Experts of a small language model.
Size: 11 layers, width 128, 5.95M parameters.
Experts: 4 experts in each of 11 layers, 304 squared ReLU neurons an expert.
Training: a variant of Adam for the experts, 8759 steps.
Below are experts of layer 3 (counted from 0) of a mixture-of-experts language model. Rows are named router (the router's row for the expert), up (a neuron's input weights, with its number), down (a neuron's output weights, with its number) and show model dimensions 0-127. Each number is 200 + 40 x the weight over its row's rms, rounded and kept within 0 to 999.
Before each expert's rows: "mostly gets" lists some tokens that are sent to it at least half of the time. This comes from a sample of Wikipedia text that the model never trained on.

# expert 1
mostly gets: " l", " 26", " H", " 28", " $", " San"
router,161,161,198,124,187,257,240,206,160,182,217,245,259,140,184,192,195,170,268,262,249,247,175,243,207,239,265,178,175,225,242,226,200,256,230,149,205,186,214,188,183,151,207,272,170,213,153,271,158,139,234,191,141,239,160,226,223,212,133,147,136,188,282,212,157,165,116,183,210,265,242,189,143,149,184,176,230,160,212,224,138,228,234,232,183,147,236,192,181,259,238,201,235,162,219,178,102,182,220,251,236,191,204,154,212,173,221,163,214,143,275,219,247,242,163,166,207,160,212,196,141,215,207,208,145,150,176,146
up0,278,195,201,157,161,243,255,192,218,255,162,165,209,203,187,233,216,208,109,171,122,208,164,193,295,201,209,154,131,162,245,212,187,242,215,196,197,274,170,211,278,250,180,196,145,151,233,227,218,197,153,192,262,233,200,182,153,189,204,166,202,185,152,231,266,228,239,202,253,168,194,172,230,138,263,206,171,140,179,176,196,165,173,176,194,206,253,203,178,207,172,211,210,234,160,199,197,215,223,222,254,198,180,262,221,218,271,202,333,166,159,221,138,302,140,166,195,162,219,141,190,234,254,241,260,196,246,214
down0,226,201,105,204,243,189,173,232,194,221,176,172,157,174,177,185,110,184,159,244,144,226,213,205,171,210,238,160,256,219,253,167,191,246,227,114,182,211,200,174,226,239,207,221,172,158,186,183,121,151,199,144,218,205,293,191,205,218,164,162,166,173,126,218,188,292,143,218,244,219,204,223,170,211,271,242,288,158,192,289,134,215,224,222,207,303,172,262,205,241,159,214,194,156,150,186,229,246,296,190,183,182,176,142,203,216,208,209,162,200,219,153,269,220,166,217,171,199,146,255,191,205,236,181,222,144,209,227
up1,191,148,205,204,216,188,236,218,181,255,166,156,177,241,211,201,215,179,227,197,212,303,174,192,213,158,178,258,128,171,235,253,169,171,171,308,227,172,152,208,190,165,213,183,194,276,202,158,215,196,190,229,207,249,117,198,201,194,222,268,212,240,211,260,171,227,285,281,292,158,172,254,220,250,238,205,192,226,181,129,182,199,177,199,227,166,205,234,226,169,158,126,104,203,257,175,296,190,238,230,131,183,163,192,195,167,183,241,207,229,211,139,229,170,163,231,225,209,196,175,201,218,200,297,154,176,145,163
down1,244,249,209,233,270,209,215,197,136,188,231,233,162,163,268,228,232,176,126,142,267,241,213,174,244,228,192,226,264,183,207,146,148,211,239,236,209,179,176,233,216,143,214,220,158,167,220,196,233,132,290,189,173,130,134,181,192,149,193,198,255,108,230,134,221,177,184,215,158,192,187,157,223,211,108,166,247,172,153,214,174,172,204,222,145,159,241,212,211,178,194,194,157,145,241,209,216,195,186,244,88,192,179,200,192,160,173,162,221,227,148,248,276,156,268,170,143,198,188,133,153,207,183,257,240,165,193,181
up2,284,201,229,113,147,182,190,192,194,191,223,217,258,241,145,204,189,162,120,221,127,190,190,311,192,163,152,169,253,177,191,201,253,197,134,237,184,141,169,176,188,226,197,211,121,199,217,206,231,238,165,248,173,212,240,186,191,178,275,207,234,218,199,283,167,302,173,230,198,126,203,202,200,160,237,197,118,172,185,293,218,182,199,116,219,176,178,282,220,173,171,226,147,197,193,197,226,184,194,257,204,221,180,143,174,200,204,171,236,216,266,277,173,165,250,270,165,238,211,197,212,229,198,189,152,228,186,181
down2,208,164,216,217,228,218,171,233,184,145,170,139,112,219,146,226,267,163,174,195,130,232,225,131,230,194,219,228,165,171,208,258,241,229,197,196,129,172,124,261,170,203,173,242,155,157,259,149,173,192,240,186,261,202,215,148,179,205,204,216,124,214,199,110,179,170,208,190,185,192,168,261,225,243,237,127,204,112,190,170,209,215,175,184,259,214,234,137,210,176,158,110,177,263,283,178,126,156,233,211,222,163,156,275,220,198,174,179,232,172,207,183,234,174,277,243,226,153,186,218,270,187,185,204,171,239,214,209
up3,189,218,161,216,257,230,217,181,204,188,131,184,232,238,87,230,159,194,196,224,204,183,227,227,226,202,161,201,165,198,266,262,241,148,197,259,209,225,256,257,188,236,230,184,158,164,213,215,205,186,247,129,211,211,231,162,204,177,191,214,196,231,102,176,241,203,226,205,227,242,207,101,201,235,197,197,99,192,214,262,239,182,217,172,169,311,180,236,178,190,165,291,231,218,194,170,189,232,129,194,152,149,278,230,185,285,288,249,174,172,184,244,142,243,254,162,261,196,193,231,189,184,236,191,217,201,161,188
down3,216,210,227,192,200,227,165,270,188,232,269,155,198,160,190,182,166,284,201,174,219,193,156,157,172,184,165,188,212,266,265,213,302,218,174,225,177,248,210,229,223,217,202,153,240,108,253,269,198,220,201,205,165,188,150,213,172,126,173,146,181,250,218,165,252,139,99,162,196,196,204,218,149,231,197,201,232,225,191,262,279,197,176,187,133,204,155,236,205,221,181,180,240,297,253,224,190,258,218,264,203,139,202,254,177,198,140,209,220,174,214,262,234,215,131,233,195,162,203,275,251,222,203,222,215,146,179,133
up4,213,244,186,191,211,173,207,244,222,208,146,210,211,175,236,221,187,191,203,267,199,153,140,254,243,164,182,201,192,181,220,190,199,236,105,207,176,205,176,246,212,268,239,181,172,147,214,149,191,308,138,150,177,185,195,169,172,225,258,222,214,215,204,281,152,171,244,221,177,125,232,169,217,148,245,237,74,184,178,272,223,177,255,146,174,198,170,262,200,151,163,177,220,251,199,192,294,162,221,190,256,223,264,197,191,154,213,99,198,158,208,173,188,240,240,189,195,272,174,167,204,230,192,246,150,178,128,199
down4,202,198,218,160,132,199,198,164,249,221,120,212,215,122,224,226,179,156,216,253,166,223,237,227,170,165,188,268,210,256,206,310,168,197,217,168,108,216,183,160,166,169,229,147,207,130,247,240,232,224,262,162,214,215,191,209,241,143,143,207,236,161,271,187,148,203,189,189,179,139,208,208,215,278,167,159,245,211,247,226,267,171,204,195,244,235,232,236,234,183,211,187,206,110,207,189,210,173,195,212,223,146,185,235,207,220,186,125,156,173,230,159,176,257,135,239,107,161,143,260,222,204,189,252,255,244,226,153
up5,200,106,134,157,174,224,276,171,164,244,202,198,144,173,133,214,144,190,168,219,215,182,167,205,139,219,231,226,192,179,189,191,201,203,208,191,128,200,327,220,215,98,194,154,157,265,158,230,229,163,159,165,233,139,189,165,203,179,202,167,220,238,225,245,159,273,241,210,167,186,248,193,151,246,217,197,108,255,183,221,214,190,145,201,185,171,162,216,163,172,217,216,207,191,164,175,189,144,221,228,171,175,205,192,144,265,213,120,242,241,153,196,201,176,182,238,190,311,181,184,281,261,265,185,199,210,191,171
down5,208,255,220,198,173,169,250,273,183,200,222,211,244,210,178,172,190,164,196,176,108,222,142,194,169,256,222,233,178,245,274,128,214,234,286,135,172,194,249,254,228,151,209,244,279,157,229,209,118,229,144,187,210,292,184,201,157,126,197,191,218,209,262,195,217,225,161,190,176,192,186,229,189,236,183,233,197,192,202,236,166,263,209,247,225,203,188,161,135,213,267,170,215,220,168,164,260,271,167,251,147,245,97,180,233,199,184,167,158,116,221,171,208,177,132,205,200,191,219,226,203,280,190,242,198,140,196,202

# expert 3
mostly gets: " is", " had", " with", " on", " was", " as"
router,211,170,188,158,226,188,238,169,211,175,226,264,188,140,193,173,168,214,207,263,160,200,173,254,276,240,278,162,200,215,193,245,243,171,195,194,186,249,275,158,175,193,234,250,239,258,107,237,206,153,189,268,184,250,97,245,233,209,142,192,210,214,239,251,207,145,180,218,186,210,271,141,111,147,236,174,141,166,183,235,145,195,260,202,230,187,225,209,193,262,218,210,185,157,151,198,116,189,160,203,247,235,182,146,176,198,187,201,193,142,220,186,191,197,158,255,218,132,214,177,255,204,227,178,154,232,146,113
up0,183,216,259,158,268,175,139,186,226,220,192,165,223,219,162,232,259,186,165,257,221,217,194,177,281,137,212,196,224,200,250,248,256,170,189,172,200,203,187,198,269,191,192,192,210,162,204,250,122,164,210,196,254,207,250,172,158,239,249,165,270,198,271,233,238,167,231,178,220,203,218,187,189,155,209,250,206,203,211,310,331,211,262,229,223,203,231,267,200,154,198,166,147,147,251,152,190,185,217,194,168,170,150,161,180,266,200,209,266,196,148,263,169,250,243,281,188,204,250,241,200,224,254,202,192,243,263,162
down0,169,276,183,253,172,162,178,184,272,195,227,219,260,159,132,281,126,188,221,176,170,247,222,250,260,205,184,190,144,201,199,222,208,255,270,203,223,179,214,182,212,192,198,232,271,220,258,200,219,231,182,272,142,158,229,193,243,181,153,232,207,157,238,156,265,192,198,178,186,182,223,201,186,254,139,191,236,227,295,284,167,277,198,212,198,240,256,239,130,192,254,244,245,175,170,195,293,226,156,219,216,210,233,173,220,141,199,172,183,194,160,184,187,197,153,139,178,169,176,217,186,199,115,184,166,220,237,291
up1,165,124,171,224,236,209,202,152,150,220,189,291,153,208,224,260,162,229,236,184,135,224,165,173,212,124,154,118,133,183,204,187,215,232,249,198,222,180,210,192,151,238,187,194,198,215,211,208,177,217,167,190,174,225,235,211,169,189,214,132,233,210,118,183,135,221,197,176,183,210,153,216,224,244,227,281,124,247,215,232,245,139,219,229,210,218,235,220,212,259,184,282,203,211,205,240,245,227,157,196,201,214,189,135,170,288,167,166,204,252,260,263,192,228,114,264,198,176,204,199,155,187,244,142,158,266,267,116
down1,150,155,221,176,286,183,202,208,159,272,259,225,221,165,218,286,152,201,211,211,271,218,231,199,143,76,133,159,192,198,153,235,215,232,210,139,212,179,204,209,147,200,193,234,141,258,209,152,213,254,205,174,207,264,240,213,243,139,238,222,196,138,269,167,142,234,187,163,152,185,191,191,256,190,220,215,204,174,284,217,151,174,246,234,224,212,250,135,263,232,272,202,204,253,118,142,238,178,231,280,224,220,226,171,141,194,213,170,168,225,238,216,203,231,196,178,215,152,214,212,182,189,217,157,181,253,205,174
up2,214,133,133,168,234,202,199,186,176,221,191,203,218,272,129,244,181,217,206,129,212,219,195,169,171,238,174,160,183,141,231,198,233,170,212,238,115,239,213,110,208,194,217,177,245,205,207,144,204,171,244,168,243,106,232,201,314,196,195,193,170,216,255,166,237,246,180,281,199,195,202,206,249,209,233,233,149,267,113,227,147,153,220,160,174,222,153,265,217,224,225,260,232,196,217,244,291,224,162,274,236,236,186,147,144,240,192,211,286,213,213,221,181,180,170,251,202,220,249,206,237,238,243,245,220,205,181,208
down2,187,188,202,175,188,162,204,247,210,164,142,188,215,170,286,185,208,206,241,244,274,185,191,185,192,197,194,174,159,226,217,205,163,228,163,171,223,180,220,172,197,174,176,209,248,218,147,182,206,106,253,220,253,159,123,155,196,115,195,198,282,288,228,183,188,216,149,93,200,226,164,207,267,233,227,159,174,197,255,156,200,187,193,153,174,200,309,245,214,274,203,299,180,249,211,232,157,261,250,212,228,271,149,225,183,169,197,189,195,192,219,173,171,150,201,187,214,189,242,157,160,197,219,121,223,152,176,121
up3,214,179,163,204,195,173,231,183,229,240,175,219,237,217,175,182,219,164,255,213,146,159,139,290,169,225,124,215,199,191,215,167,151,162,188,255,105,233,193,159,148,134,240,182,222,272,207,199,218,156,233,146,208,160,223,229,306,266,185,181,212,240,239,209,234,225,213,190,168,230,216,251,239,184,220,220,245,332,201,167,152,181,138,173,236,210,132,182,178,203,214,102,151,127,230,179,206,162,242,229,184,272,168,194,158,193,172,129,213,215,188,164,206,243,241,227,179,227,219,238,173,229,234,233,227,161,255,151
down3,181,223,148,223,213,204,253,188,160,179,232,168,183,239,176,123,217,242,208,217,191,194,246,234,194,177,221,209,222,226,167,177,199,219,191,126,160,193,151,179,177,254,243,276,177,245,200,166,201,185,210,174,210,216,178,239,160,154,185,172,154,233,176,143,203,251,180,119,268,183,163,246,206,233,199,152,204,215,212,205,230,256,184,196,221,208,217,169,105,169,274,233,279,160,231,145,265,193,227,236,180,195,253,175,215,89,139,182,145,202,169,188,304,127,127,223,256,176,165,296,200,143,175,228,195,122,169,200
up4,232,240,156,184,210,174,184,141,140,192,240,181,252,190,205,206,235,210,183,217,245,208,174,175,147,192,198,201,260,202,235,217,172,191,159,151,213,234,185,131,196,245,246,188,171,215,188,179,209,96,188,151,200,134,288,115,237,196,179,157,201,217,230,232,199,209,296,222,182,219,218,94,208,233,222,224,193,244,138,267,218,201,142,229,214,185,144,189,225,196,204,195,208,210,234,182,250,308,194,272,281,175,205,222,159,165,156,234,214,173,155,152,197,259,235,219,226,190,122,221,245,231,151,159,107,162,232,261
down4,185,127,156,225,198,238,253,196,155,171,176,281,190,236,142,186,183,211,230,240,223,203,179,228,254,190,164,182,147,188,150,181,231,256,177,164,233,153,178,199,189,268,200,271,167,231,178,210,246,222,229,286,209,148,167,162,270,233,179,249,232,163,184,159,183,118,288,209,124,232,190,191,192,191,221,201,235,222,206,212,215,130,192,208,203,235,286,151,209,234,131,203,212,190,185,184,158,213,171,177,214,230,236,182,198,143,229,199,143,212,153,207,229,168,173,240,204,167,185,206,189,214,210,121,228,119,355,135
up5,167,162,180,277,223,173,196,189,222,195,185,122,144,222,252,208,229,179,206,222,257,252,247,173,244,198,184,170,174,199,215,149,207,138,242,255,186,194,181,177,203,186,163,179,233,263,164,232,254,205,136,167,183,201,207,167,218,223,190,206,271,250,168,220,256,162,194,229,182,225,227,201,247,140,195,198,226,165,190,209,206,165,263,194,189,117,238,199,234,215,222,184,157,227,195,87,117,213,209,234,207,126,124,243,244,179,223,161,296,193,328,224,269,208,251,129,213,208,171,163,222,278,222,256,193,226,223,227
down5,140,188,276,228,190,174,184,202,184,155,126,214,170,151,202,164,254,214,173,200,225,183,236,213,157,191,239,128,198,307,216,223,167,193,235,155,208,147,203,246,216,254,259,184,211,196,196,198,89,284,222,195,198,177,216,257,271,167,205,91,155,145,284,214,245,200,216,245,221,184,153,110,156,204,229,252,234,199,254,184,258,255,162,214,216,241,241,216,183,174,188,241,198,158,224,168,238,186,178,260,155,200,218,182,267,199,218,231,247,231,180,208,214,163,163,253,219,174,206,175,237,250,136,251,212,166,199,251

# expert 0
mostly gets: "In", " p", "ill", " can", "ir", "art"
router,166,135,205,180,243,224,274,222,202,154,240,195,250,185,240,210,232,200,264,252,179,248,176,201,179,283,234,203,166,210,210,245,225,174,165,181,220,206,242,148,215,181,260,187,220,194,228,194,197,219,215,207,131,186,139,282,223,227,163,150,186,145,235,232,147,161,141,232,138,182,232,174,138,160,250,180,164,187,239,214,147,195,192,179,245,135,166,210,206,195,217,214,281,249,260,226,105,258,177,244,210,222,170,166,246,318,224,148,227,222,213,209,201,235,105,247,194,247,266,155,246,186,260,186,194,215,203,145
up0,198,170,226,193,193,225,178,209,177,244,163,165,239,305,207,188,224,182,106,153,171,218,189,262,269,266,141,201,193,216,187,234,196,167,232,204,160,256,185,167,265,227,166,239,147,258,221,205,221,209,184,198,169,237,197,158,265,153,239,230,219,185,163,236,162,247,213,199,188,193,154,221,142,286,165,226,128,239,137,175,157,165,223,230,303,173,167,200,211,200,212,227,164,202,235,140,245,215,209,272,160,241,123,159,202,165,180,218,165,183,257,184,130,176,231,179,191,263,249,201,147,153,239,202,199,265,270,265
down0,132,220,190,170,153,216,275,164,150,210,202,165,226,163,231,247,223,144,224,184,174,141,196,227,227,275,197,185,215,162,160,138,244,180,266,200,201,180,133,170,157,241,197,170,173,144,173,151,224,220,197,191,122,280,159,180,191,215,177,192,189,201,208,142,230,258,247,217,220,236,153,151,198,178,137,248,191,187,176,191,192,261,219,263,207,199,163,246,250,153,178,177,200,163,219,199,276,210,201,260,234,243,210,205,283,180,156,246,250,141,165,156,191,247,223,264,278,139,169,295,202,155,178,257,202,132,236,248
up1,164,183,159,243,184,190,108,235,147,208,240,200,214,172,190,201,208,208,190,257,228,180,189,170,183,234,104,189,194,192,168,142,243,236,158,232,200,184,218,184,149,173,191,168,175,120,268,130,221,176,77,188,150,240,250,205,208,218,200,292,213,222,243,189,257,327,141,219,139,208,286,176,169,197,171,237,149,287,225,135,231,156,274,200,192,219,197,188,227,210,194,146,186,160,183,162,162,203,221,189,175,260,209,178,151,186,141,246,140,229,183,186,222,158,217,180,178,187,234,188,231,224,230,220,254,221,183,189
down1,241,243,252,191,223,174,162,203,156,208,227,204,269,179,277,173,205,246,152,171,159,178,163,159,197,234,184,180,269,154,224,199,207,264,231,210,214,175,242,191,237,221,193,191,237,214,208,210,211,188,162,308,181,230,222,178,257,176,201,229,223,194,236,119,207,174,96,220,217,238,188,127,185,232,105,214,197,269,200,211,204,127,222,190,224,123,192,178,270,270,177,197,157,201,220,295,242,162,194,195,205,272,204,92,195,195,166,229,193,219,209,143,179,174,209,168,210,183,267,201,239,299,145,180,171,237,220,158
up2,225,210,204,216,166,218,172,168,156,295,259,179,154,180,187,201,152,244,250,211,194,168,195,137,210,199,225,202,144,211,269,242,184,153,162,174,214,194,173,110,228,168,193,213,167,151,141,167,225,137,247,155,189,231,206,177,195,177,151,159,190,200,122,214,169,200,254,237,253,225,243,171,218,235,166,210,195,173,189,169,214,147,209,116,213,280,216,202,190,144,183,228,211,180,234,197,179,229,203,200,228,260,212,146,197,93,265,184,148,173,218,170,150,235,267,275,237,253,118,226,174,190,171,195,76,142,224,221
down2,178,170,232,171,140,212,249,152,200,141,194,171,274,214,214,218,230,229,182,211,137,250,286,182,173,184,191,214,209,238,248,202,165,116,152,222,130,186,262,263,150,203,173,208,210,110,166,216,171,174,231,214,232,230,196,214,182,216,148,124,154,144,172,244,232,120,188,234,173,176,252,202,230,172,191,160,200,149,180,138,211,203,176,154,143,201,134,210,194,200,203,200,135,158,204,188,202,125,206,201,205,192,234,170,111,255,231,203,185,205,138,186,130,225,193,207,248,126,107,259,180,272,249,157,208,197,248,169
up3,200,146,140,111,143,256,183,155,176,197,187,236,199,265,173,209,168,187,148,232,272,218,245,139,211,157,155,168,226,190,223,211,145,225,200,215,216,186,159,237,248,235,176,233,152,185,114,233,170,173,231,222,165,222,258,177,164,254,215,132,215,273,183,243,146,189,158,182,212,295,235,211,91,197,173,185,214,178,175,221,228,187,214,163,191,228,92,223,192,159,156,247,198,105,200,161,178,182,147,215,213,170,244,163,208,172,255,129,162,169,197,195,169,236,246,194,234,202,221,158,203,224,167,202,128,278,219,180
down3,187,244,170,266,200,193,227,163,232,154,160,162,198,172,118,218,223,218,152,183,228,211,214,215,208,127,163,181,162,225,200,175,163,208,197,151,173,235,182,244,148,138,191,247,139,263,197,219,200,200,208,205,254,195,161,116,219,192,186,102,159,210,201,210,203,173,200,158,148,190,240,197,187,267,225,66,176,210,244,186,211,224,169,208,114,191,176,181,215,241,252,279,273,236,188,257,212,172,268,195,65,215,183,243,198,172,148,190,195,250,169,228,179,174,228,199,284,251,247,235,167,234,166,224,206,222,192,231
up4,144,246,128,205,182,173,230,181,194,159,249,301,230,252,118,201,244,190,90,175,200,190,264,235,197,210,205,254,199,147,231,157,187,147,197,260,211,231,160,168,256,242,145,211,156,210,145,259,191,97,195,196,181,229,183,229,169,176,253,193,221,206,215,227,180,187,194,149,207,208,236,151,134,233,233,208,167,176,183,253,217,205,245,206,272,187,223,224,210,137,228,194,188,205,212,152,249,231,179,198,249,247,235,141,242,187,151,249,237,234,243,203,145,217,210,183,227,164,251,208,159,122,199,268,157,255,153,124
down4,232,175,200,233,190,210,223,238,123,197,264,216,159,162,237,197,192,230,207,279,221,259,180,174,157,234,145,196,264,233,199,244,154,196,210,143,176,169,203,184,238,177,210,197,220,173,171,211,203,240,214,282,182,237,183,178,168,213,252,255,161,227,257,139,208,93,209,198,209,215,180,150,182,153,213,191,206,255,130,231,250,246,199,201,150,210,226,193,146,211,217,179,259,239,185,263,192,110,186,290,227,218,237,134,195,325,186,200,239,289,238,196,189,185,172,278,224,252,216,219,226,194,156,176,143,256,145,205
up5,203,228,107,174,164,266,132,229,191,118,193,286,250,206,214,198,168,229,125,232,246,292,227,188,227,212,233,248,244,178,180,228,147,186,146,160,149,204,218,214,196,173,213,198,257,221,173,211,194,139,173,196,167,249,185,219,133,200,204,233,235,214,189,143,161,206,216,182,162,239,173,129,179,108,241,240,212,214,157,166,284,229,274,191,197,258,209,184,227,190,201,152,158,259,217,151,195,266,267,240,243,191,232,207,173,144,239,216,189,209,213,150,226,271,150,241,200,206,257,141,182,154,229,199,220,254,175,256
down5,142,213,175,263,156,215,206,173,106,187,192,289,180,199,199,123,198,184,268,273,206,166,260,186,219,221,320,227,204,209,78,190,182,221,153,193,203,151,216,229,207,151,233,160,149,163,204,211,192,189,219,207,192,208,190,203,142,222,263,222,189,262,257,217,233,193,149,136,237,190,146,155,211,134,143,192,195,210,177,180,185,301,110,216,153,224,196,127,209,193,233,224,190,174,173,214,169,153,229,189,229,220,203,193,157,195,169,188,206,210,158,175,199,220,164,162,213,106,156,240,171,157,179,225,231,213,198,283

# expert 2
mostly gets: "'s", "s.", " first", " this", " their", ")."
router,143,145,145,169,214,240,193,178,188,211,211,286,283,159,156,214,157,194,249,226,220,222,207,210,236,239,296,234,180,212,226,192,208,222,271,235,194,248,213,205,183,104,241,220,154,274,109,248,203,152,170,189,238,225,163,190,228,259,172,170,180,199,174,233,121,147,145,224,175,221,180,158,123,162,171,215,143,162,215,176,171,227,221,199,206,129,247,204,207,281,235,156,211,171,192,154,117,207,169,253,242,254,188,185,191,231,208,181,203,153,260,245,207,217,147,175,201,248,208,143,155,227,194,182,117,161,177,200
up0,118,172,236,168,237,175,186,232,268,245,200,307,190,177,225,204,207,229,189,214,220,273,122,210,218,174,203,198,213,171,154,232,267,198,123,133,201,190,196,239,192,188,263,192,196,220,147,97,245,175,169,214,230,165,192,240,220,172,262,225,207,218,256,190,218,167,201,216,175,205,237,204,279,171,173,194,175,264,172,177,272,113,177,180,269,205,222,225,167,206,210,211,140,209,271,171,202,237,108,264,154,200,159,147,181,203,249,153,165,193,211,188,209,221,130,233,184,255,167,253,212,283,242,236,246,197,179,166
down0,162,234,227,152,182,134,206,196,171,230,186,188,179,143,186,173,143,197,281,190,168,236,232,283,173,268,170,197,230,204,264,254,233,207,138,173,215,229,212,246,138,210,197,190,183,137,155,188,210,176,225,210,107,191,271,227,258,185,257,163,176,249,200,230,162,227,167,180,261,200,206,198,248,148,241,225,207,120,201,201,208,194,177,254,166,144,167,118,194,202,345,199,190,213,112,145,209,249,180,189,255,170,169,209,223,211,211,181,132,177,204,217,244,218,182,199,249,128,187,235,239,240,191,197,245,247,153,240
up1,236,234,216,137,199,162,153,163,237,177,223,206,249,191,160,203,212,169,180,132,188,279,220,257,242,155,246,75,206,156,175,279,206,185,202,203,207,246,224,202,210,227,185,241,224,283,157,230,254,168,202,223,303,295,183,264,223,125,256,234,174,199,246,161,246,176,232,266,285,236,223,197,152,159,224,241,184,214,222,153,223,195,196,182,212,210,235,272,196,136,203,227,169,223,250,271,170,188,215,186,180,243,186,212,224,166,179,167,181,193,229,254,269,203,204,192,216,245,208,248,229,259,210,168,265,230,184,235
down1,199,183,166,144,194,273,223,231,197,162,273,230,157,155,228,168,165,232,112,175,215,182,226,210,215,150,179,147,240,186,107,138,203,250,159,217,235,216,174,280,232,246,205,213,198,141,247,226,196,172,207,205,202,246,262,240,233,144,231,151,226,197,162,235,191,167,164,221,187,222,195,219,154,200,232,179,166,139,255,205,182,210,179,174,184,215,214,245,163,201,201,213,226,203,190,184,194,125,139,154,218,101,255,173,369,256,239,224,178,192,258,232,170,204,231,180,214,227,160,175,172,144,204,163,152,219,237,133
up2,197,167,161,254,133,226,117,160,178,152,205,146,136,113,197,224,183,189,209,123,217,230,122,165,216,127,251,232,206,190,136,219,165,151,204,257,119,209,287,210,208,209,224,198,138,189,245,106,202,196,145,212,203,164,184,255,216,207,204,101,187,195,170,183,232,193,197,157,187,208,217,189,208,239,248,220,158,240,138,123,175,196,225,167,285,291,201,191,247,250,194,170,174,227,177,155,180,163,159,198,259,231,201,188,186,154,144,204,139,237,258,132,196,183,190,189,234,194,244,203,231,203,226,221,197,230,164,200
down2,211,198,145,208,154,255,222,131,172,177,181,147,156,178,271,102,242,226,166,255,232,192,169,220,189,206,210,217,228,257,191,191,189,254,188,180,179,128,224,192,186,190,192,242,154,188,216,224,180,169,157,257,195,256,182,253,124,213,185,141,229,171,223,139,200,109,130,177,154,199,208,236,225,203,192,251,247,229,205,218,137,211,277,257,217,241,236,180,227,181,164,354,215,191,229,210,166,115,184,169,180,221,117,176,197,251,185,205,176,224,234,202,182,136,184,181,203,220,241,170,144,177,187,186,181,283,240,220
up3,291,236,223,220,182,206,210,270,223,207,243,190,108,191,177,199,255,205,228,127,170,178,149,208,159,184,146,185,256,191,227,197,246,214,197,191,188,160,176,208,234,227,238,211,121,178,242,188,245,117,144,182,214,233,196,235,162,192,157,192,190,251,197,209,229,222,234,228,290,96,204,166,180,231,156,235,175,135,182,229,156,207,254,178,245,225,165,177,247,167,172,259,155,254,231,181,169,211,237,240,151,220,227,194,242,235,268,224,167,220,251,249,203,192,146,207,216,258,214,224,270,116,164,246,159,182,109,137
down3,235,230,242,171,130,199,187,189,173,218,208,240,200,125,200,93,159,225,226,226,214,210,181,189,108,148,158,243,158,249,178,156,246,242,210,227,194,164,200,220,231,228,192,234,222,172,217,281,266,180,174,231,238,236,210,246,165,158,128,156,153,198,187,227,227,179,139,212,190,179,198,206,224,294,231,227,124,198,217,232,154,210,227,238,174,155,178,135,202,215,216,169,318,244,265,219,186,278,215,233,162,190,223,211,180,245,218,239,168,186,237,219,152,251,221,240,142,273,226,217,195,116,156,182,243,161,146,172
up4,183,207,183,191,183,242,115,192,207,99,212,229,231,189,209,183,212,118,182,233,200,233,193,233,262,164,209,162,201,211,154,271,180,190,193,258,126,203,237,183,244,294,152,157,274,203,174,173,192,223,256,257,188,248,244,265,145,201,273,196,218,229,118,198,163,241,205,210,221,186,184,189,144,248,185,202,140,137,193,189,179,204,235,211,221,154,176,207,266,240,184,222,231,197,169,203,182,180,141,217,299,195,174,154,127,187,174,137,181,231,177,221,149,248,210,152,126,175,287,226,229,190,197,192,172,292,223,198
down4,97,186,111,230,223,215,289,265,241,163,152,186,150,246,221,193,213,210,147,182,215,122,142,198,248,174,251,156,167,188,253,212,155,210,193,172,243,194,232,247,205,181,176,230,163,223,172,180,215,221,191,245,171,160,162,124,201,184,205,164,158,207,245,228,191,229,159,162,209,277,194,251,244,166,156,189,251,188,165,245,193,232,103,252,195,218,195,171,253,235,284,228,180,179,255,197,167,183,251,197,128,166,168,261,225,153,192,205,216,173,124,133,197,164,189,209,207,188,162,239,111,174,178,236,226,173,170,272
up5,259,246,229,169,188,191,196,181,168,186,219,218,193,204,196,187,226,236,178,176,194,185,124,184,168,149,253,204,122,220,187,213,281,116,189,211,198,141,223,170,261,170,190,190,189,182,247,116,197,177,191,152,226,168,213,219,318,100,275,233,243,243,256,206,157,179,222,272,287,239,231,203,149,240,216,207,156,103,111,173,207,224,179,177,158,198,161,188,148,172,213,249,166,256,167,183,235,235,207,220,213,211,226,188,191,101,229,219,167,223,201,140,188,273,248,155,167,168,180,203,189,183,204,215,234,164,177,177
down5,181,194,193,116,241,224,230,166,249,193,184,179,243,161,216,256,192,202,159,202,178,218,252,245,217,160,260,168,180,256,212,138,192,231,257,158,220,204,213,210,193,190,216,286,211,97,184,240,222,184,155,212,178,165,240,253,260,200,171,162,221,215,199,192,218,186,187,188,191,223,251,207,253,235,199,166,160,272,323,279,189,252,199,226,185,155,208,218,275,203,213,259,161,234,237,238,209,253,226,255,186,208,230,246,190,156,154,185,220,155,243,185,168,194,188,111,196,133,101,179,130,221,220,276,202,221,237,265